Experts of a small language model: vocabulary 32768, a variant of Muon for the experts.
Below are experts of layer 9 (counted from 0) of a mixture-of-experts language model. Rows are named router (the router's row for the expert), gate (a neuron's input weights, with its number), up (a neuron's input weights, with its number), down (a neuron's output weights, with its number) and show model dimensions 224-279. Each number is 500 + 50 x the weight over its row's rms, rounded and kept within 0 to 999. Numbers have three digits each.
Before each expert's rows: "gets" lists some tokens that make up at least twice as much of what it gets as of all text; "comes before" lists some tokens at least twice as common just after its tokens as in all text. This comes from a sample of Wikipedia text that the model never trained on. Tokens count by the router's weight.

# expert 31
gets: " |", ".", "\n\n", " |  |", ")", "==="
comes before: "\n", "\n\n", " The", " He", " In ", "The"
router:579550597531419504509521464475529540601458444492472433556581465520456407618525499535471556474483492507607530462529504445420521504402441518570415516509505525498480488546
gate0:514461526481440518619478479525541491385415495478582537568540476617534479512458444484502470443520519476455453455418499471496405601429488570533414563528503447459545531432
up0:520462506504486491459403543485487513480519545474550577439506393572412509515474452552656493498466491577557552511486499509461552494474537449542474500502469502481497593573
down0:459478441506415456394462618498488431478402473443437554468438435481444528516485478498492503421451494443441424498468456441523508540530435472536491439535532549546479500444
gate1:516459473427611464591507496535576497563502524465365457420552503464519487469522473440516522451489533475489507502499564520411443462519586457461493589537497434526496532464
up1:563490546541505390481536413486483492475555438412463505553597481655539459464441560511480584443440554422530482413526515496469444572563456438499455422503447482533436441536
down1:511467463481422478517558488477556373509545481471345542524510454450512538439479499514505497510492573517536537497532542487475451480440393438530489591529504491535570476539
gate2:550439488503470468463547540439415491415516482436541484522545517510416456417524510464418509414539529453490582514555510474479413471549498612571466520491506535566431489498
up2:595597483617418414519500567507475553515482477514525471493457388529546476527456524556506538423453467536467475391465441549519475352488532573482605511474558519480439543413
down2:440489512411436532450531486515491566539514517497612529516569478473442558545593461464496593517468551494440463447464549456482478505482490516498558479444507472581399461534
gate3:476439630465499440503526591476516469502555529489458512426532571474568448487539460516633439466587457373505483520512566501461578528467632380553446596473521527541429480550
up3:486471499603481557561454503584490432514550524469464505366507449463397461391506426515518511497594525472553596523422503516574463551508501466559430493553476482582501475445
down3:494470506479491366491517509556511418496473544610495500493600539495482566428462434507503531463532572474577520508486463484493567398340503556569456478436497467472577507521
gate4:537530523515546485524506458440499492557513523485524484595567478513546502566558409540403590623530470455534556585400493407578473555480441546495507579567488505518523550465
up4:506510481589489458428535502624520572388558496544529535545589525516471465484436482395570439418446478481488448537468541463422466393479534570455498551450497423542479488477
down4:442538507489497389570485521485495417577520542519521495459501607342508544498474526455579451459622498454601583615445482547483612447497465543522377541431514572490501474547
gate5:528428454464423476583549396513496576548500517566441472456500466547522452513542553405571426479459481489553481588473457556512455436519441507382408428624459527529522594589
up5:508565544461566512474607441465475465393425532498481435495526560472442399475529541467426512453462610386510583512536471491511413457406462418564466518480496445495505543488
down5:469434502468523508499546491588518446513523386529475485506526479509364488538556532500506616469564527653548473484449448432432570586510516553577514498504526428606461427480
gate6:505484474505460492521473513452491612509410471475506456590476400440511532592386531557405477529531550497405470470452567472396427544462536556428519504563417515527508503406
up6:477541524534422523454438517457541537488510598545511530624536482521378520503498528479496477444506468497489508515464465505483439440518513505496529517479514452582378514510
down6:500503524570550610506515516525482505541445527505586505545417569471473611518530468497534600448497464513564492474467483474563446526587498522485476378447489489511486522498
gate7:369515480521532448463511504480448531569436521491465460419493431522507581446504613514463530484467490480568615466458459444507540474448515489446497554521511475484572430538
up7:550548538487459568517448549474510602460502550490510516443442434448473368523552544503419526529537489541460649481451554539509538528545514513513562536490484492447432575473
down7:476398536544404442575485489481516459579572436594519463561555585553501565503522542327406476399518560551443410525494519504514470529508456493549472508535466498423500523560
gate8:500604487420504455450494527584583543541521598467460438536549491392481501562500484515490460524580533426505485481470500549515436504562430522456509521494607485520488418453
up8:483542492489487356500460554532538443501580468467511506521580486528563480484590505491406454542485512517508447503569544454519496517567481498508509476510530558508434544513
down8:453512498414539487518369529496567496498554516454562497528511535380452457518481510510497554483548432490585598586550421519495455513493531534367497416464569385494445445410
gate9:576535393467549511454390527502522435416498495499482461501521550457589511464517520530571474445594505568498515514463504457544453483471548407493467506447469467596566576488
up9:428481481511441523508504486469467422506513527520467578492438536492596532512530518570434571530522512490521443500450527467413450477442445416499589506463432521507537478514
down9:470451495539510569495572539495529482515490451445467516433541487525517520501563510451541496479522534556560418508519489510496544563458521419502479502463531547486529504491
gate10:550506498425507434444493472526519449507520528480499516595528452477556500527574535510420519369500569466411574502497471486570599541446507529467515513467510505468449485519
up10:554455523482472546427515462516367464515561466521501519498425469474511510541451499480453539525414539362542528586380525490459567531440560491495581505448527513464573519488
down10:490588539425507488575464465484476452472430555554499436471493583469534493512467456614580487484455575517426503452552527591536484517503487613423464444542445451507364500545

# expert 15
gets: "1", "2", "3", "0", "6", "4"
comes before: " | ", ".", "–", ", ", ",", ":"
router:647543563508484627478583525520591541511488443560480498536493493526445589508601498456412593451517463462505569491565499460486513432530484452542382482466452543480461523588
gate6:597487619539441364547515436521510455499606516483478506549512481496425575440429451462545461594509523456477521506538475552559562660525565618558449524543532563443535497569
up6:523547486501439553530558502448489442515466509485506489475452482480373558536501575434514469488416554478508434628532548472512516483461507488490515433393378552432502449578
down6:540597441530530577473541438535531504494508488576506461458440540384528525470474546502479536455419544479493511498464485447572513436451541469510475501455417492533464468485
gate7:541480557541491485447554540569513495422512507456565554486401422552531386527527494454516494497477546429565420422494568456610554438547501532492494464504455509393429539542
up7:531552526431511485552495516524549470520446531544521539538466586527600531455467544521486478480482532460542413449455551500499511491560585476478543498599518478401442486508
down7:523450497430584538495445489450537549526520519540415522465549494519445516479457463464502491481403433658515577528566450509448512489482530507513487494410482520628472551459
gate8:501453498527529450471473524525539452519550469395551472388463616505509557496559461491523467449551521486610535518580508494532399439520456478489512528442509529497537495487
up8:563571543481554490429518486540509436586540505501422413578574370517532525575554463471465337502544568530570533473477520531454390506420485495502474543474424499573444511519
down8:417412483446496408449479541576411482542493492454494457531459483416471434410584511565525502498430573519455515434470572476551490419412473411511513439514485562466523510428
gate9:489598509456483505547498496410507446591526440476492471532519497409455537532530516612414582472531499386554516485533528504568394462509425543483462428489545566481477458506
up9:469418461459475449447619462478575552547519451431545431576501490434479583383559503465563558479564489551618492446515505510544490551442486532501438460509595408516513490550
down9:441494499497460476506533483496491530556413475532545506536533394531422570442550468490505425430507414438473386512515450577448557563531470426477464531497538446518424483546
gate10:522531463427508497481539472545468483424530393442568530553422558447421556523444531477504471510521586421431476464537478525411467604502566455414470566403494500478440516538
up10:426484519487535457528390505519520461504413555431483445526416491507497499491484472529588501543517632492508442460494575551471506554547418544518478500479537458566537478505
down10:497452453610554494484428492454482523518541467482516447493449481485518463451491513543497522504518490571475451397510508571493537431511639411542524562507607564463575501530
gate11:498539517530530540482618581519503540453486413520536385432524575468462513451530531553473518558591545400414575502519511491508481440631514512437441504538530404436479485428
up11:436460449511484492513407443469458532502468483512523501460482418585449530497484470497481605544478431451546469535410482601502437479533485626569468465434490483524495486519
down11:430471513536488466567390602515588448592509445512464485456508481548436520542546558550464514575429407516474605447481578414519479528567507507537552533460560494487429461536
gate12:557531461460558543510481461510505563461485479510551528472549465486499465508450496548420482528410551496486502558517474514516476513466500507514487451514545457587406481407
up12:422526514518599551534538470639518508503533542562520476629535476517555503620463363511448549417466489427419465497495571434563505556507560462532468525507490585532484493472
down12:534514455490466379511501540575466503479599365568467514575510452512532463473544615509524406481501509483546507533554447569442626443552432484520521508559349534472512529435
gate13:579510440460425532535485483524626502530530493404478427595482413548527526552505459530436551496411582542462466445520553516517488318577551487570559490450521493519450503546
up13:549440530533511431541463516523512514461524404425572444454543436608555539484477500438533430402530533531598496536512457494543526525561454412423468437484420494569551428508
down13:570559514519484530603560493527530499498448624466382364532477573550490484495480476559596424487458406463508488591514493559443423428496547485556492488555548520500484454550
gate14:397460508488474506464436589388414483464523526616520469492527533555475508628564469523558464515485434499496433473518523500461479567538483541593509452452492434486506452482
up14:592516424545483570384440490469610452585454624519511586495469596549458539476595449569500452611485522485503524472524528456531474534514407548561472485530385457407513514517
down14:501496530426552495472503509553448545534408660518515543393485432393515488562560537505415466493497401580510466547567507510395478610463468542508471577541592488493491471495
gate15:518556469439488481551476470482549562549491346623433487503468455474588539432512443542616521504537426412542511493434449576517448551482491402443501471525497594488468497418
up15:542555507437453536457574486489377386500492533424561452567633457393549530479567539508452533504461471532506530468508523433503610542558510480529534545436571480518565520521
down15:509533458480501504455539555521484504463467521490481509500556565526475586413489476565547486456506514540415476622546499539441511450485598501519544473487449496450510510569
gate16:444522573590559527544501597379541609498531541432404593495587529517573518563462553488463531508434521548478650489531477500435424537519446570513545537489479586508472496572
up16:507563538530511525532472586543579576508431523468582390484430428570480510510499503423508502473548566614445541534483586629478520446430506557551530460492467472513494389562
down16:474497529532386519430405586569515562490402491513465526487503572522465450454401564504523568446476512472442478473516518513467471496462462519540549479474504476474499492481

# expert 9
gets: " | ", " ", "| ", "; ", "–", ") | "
comes before: "1", "2", "0", "3", "4", "6"
router:543479623500539609513539411542539539568537420521586517533557510558488567555441520456420569474513431506533537518522593515499521412521512448561466570513421550442502536542
gate6:499471476430470495453563474553492565563435570550530564460466568526552454416550499517504518444572531324589443469421603520445488447536537502542532422546542577430460508542
up6:493566555490515440573482578388466598542533505461494415511601500488562488559505425552491475509502470591468503425557380396471549504510461570603479530515417558505508527437
down6:534429560528420496545487428590551527524473474507547506380477485469539526501456541531506453468468418678464563418496510434534506501486459487402442495529489563551488564553
gate7:570513460566431548543548547508494578577589511476471522490480465434488489499499488526451429486522490505522530534496483426563462382584594529489559412415433422489543499527
up7:573505367507447388563549455476462481484468412603429562537512546447563560510520438545481499462567459583472531485567463516442528549589434597536557511512399479551591453445
down7:496559505422569549535464549474512696470580549568515530490549546481494548449512440559463546533475449414543534403550496564544549502504353603526450471466573521488468480546
gate8:502522477428456477490515467567527589565505538433426426547575403549510585472519496523469514548492537490471477469471495358500467480470528531425471549516513510475565522486
up8:470510366470491525466495457451436510510601522488550411551514525463521468505493456512541604453421458478537450504467518555558511538502441563546592462484524487541512459543
down8:451460534449482470514529535542433585445530437560473492551527602510589487527515572598603474613535565577461400515399521499509501469514438503605553500530554479488455545500
gate9:444486436474538455576559458491503459398569514525464432397462522461479490559561466465490495526521549514440454599540507481425511501413461430482494497493573582524342504552
up9:527465452596573500570506532473569473464566507600463517524559613499480419521588395584505477573482524443450492471481473483495505454442439531496520489544482538499461502535
down9:493415498467552364483475505490458514478522415434456401424543392502447415506450453590499485573518525520515475461436497561451553528447442525593458408517573414589455495584
gate10:517418487400494526543539464503536547490475501557468529459485507473528538586526490518460540512590495455521490412589585506488599509608459461553519493418517535467471572452
up10:466539542458478546590446440453555462524502522531529446540508555376569495550441460477391458521558443467486487463461553455606491477490531520483517426461439460541381453550
down10:639467544498549466502414465539446484569632517578506566531470592514515381395448524587457469530475498519444623629500536461489535461502542549515425511503551494527543510451
gate11:467505555543528513448594427447567628399482517559423495502604493490341496555465538497466519477495462474544457532386505565454564526481510575522500413421497537511449411516
up11:477526470430534550433457534530440513537545500529497570617423458603530495419530487459422510432518510389459485459487517574527446561574470474438494558551501397522445432509
down11:485522446489438486485475513500511478560558577490449435472597491466456455542382555436482436513575460512531505533559501565493590410480480601587472460453496616452448500568
gate12:553534566564516413460484412484453603404532537640550447414513380531529524584502509499473549471471544413575430511517511534479412470461493572473489474509552554478551507443
up12:520495507485522478475474566569522519521477468578562546516514479513409506495577482586467534537483467520536476405536451486548443533406487535451457490544600523417644497489
down12:488509459478529473485556498509566584546451534560499409527480542515506453542545576468489618506504451465569508542536527516465456581451530473450496508468489563472596482443
gate13:453494509433514529532521478486559556518470561445493542450438434507474476583558582499484547502585499529446564459492495476456368379454466509348466473477501572425594438472
up13:511443521523501495571503537499545424445448497561452494599502457507536515510503472524485484423513444515461506518571496502610654444365555490476504539542456525484524467524
down13:542455467486540506558462482412386480521594540425504464449526491440529453540427540492527474583510557523604540548459508583526567468556495448532414569492509502469493421377
gate14:528481559510487609509526545432452560449515492401543470527515475493429460465507537554482552550528462456512535507492487519456571400417578497517612559444539516413466518466
up14:585467507504575459515476404402454526518514460563521503541418532500539595424530485540487492432497523587469444434440463493546402474566452371555570540657533441458467487485
down14:456379549457494446555492454547516479428472469537427505466491517515589650480472475463512390500467443453494478436414395411547486489510565518546498537571471500510539464479
gate15:477479454411476549595502534520490504528443498522516493517586467604485487489475548482565466429483626559590514524520574490432486554526461437467466510527502462519569487469
up15:556420456501521475515527457474525508473605492451525400496556505463480470453484548469483406471486506533532490477548448501536589555429491450473324437516515514563494558529
down15:382454476444434486549505476515506535481466518506385501448470543463471455453535556522505600565520454622520492574572510548439637547557570576503509512472412466470423573478
gate16:583490498460473466519587537527552498610325581473550464536487448477518415503494505538496586450561539548525519548483485528438454471548492560591436476569560503429412520452
up16:502523455492484524531591534544518486456466478579617513491504548509522533418504468564549458436585488605572423513516560492510501477453534426533464582489500489548430471510
down16:448486516508538577549435429465501574522546411524520524391491399490462586468582471416578412533446555591455445496462551468535507495425448531443558560535407480546469558488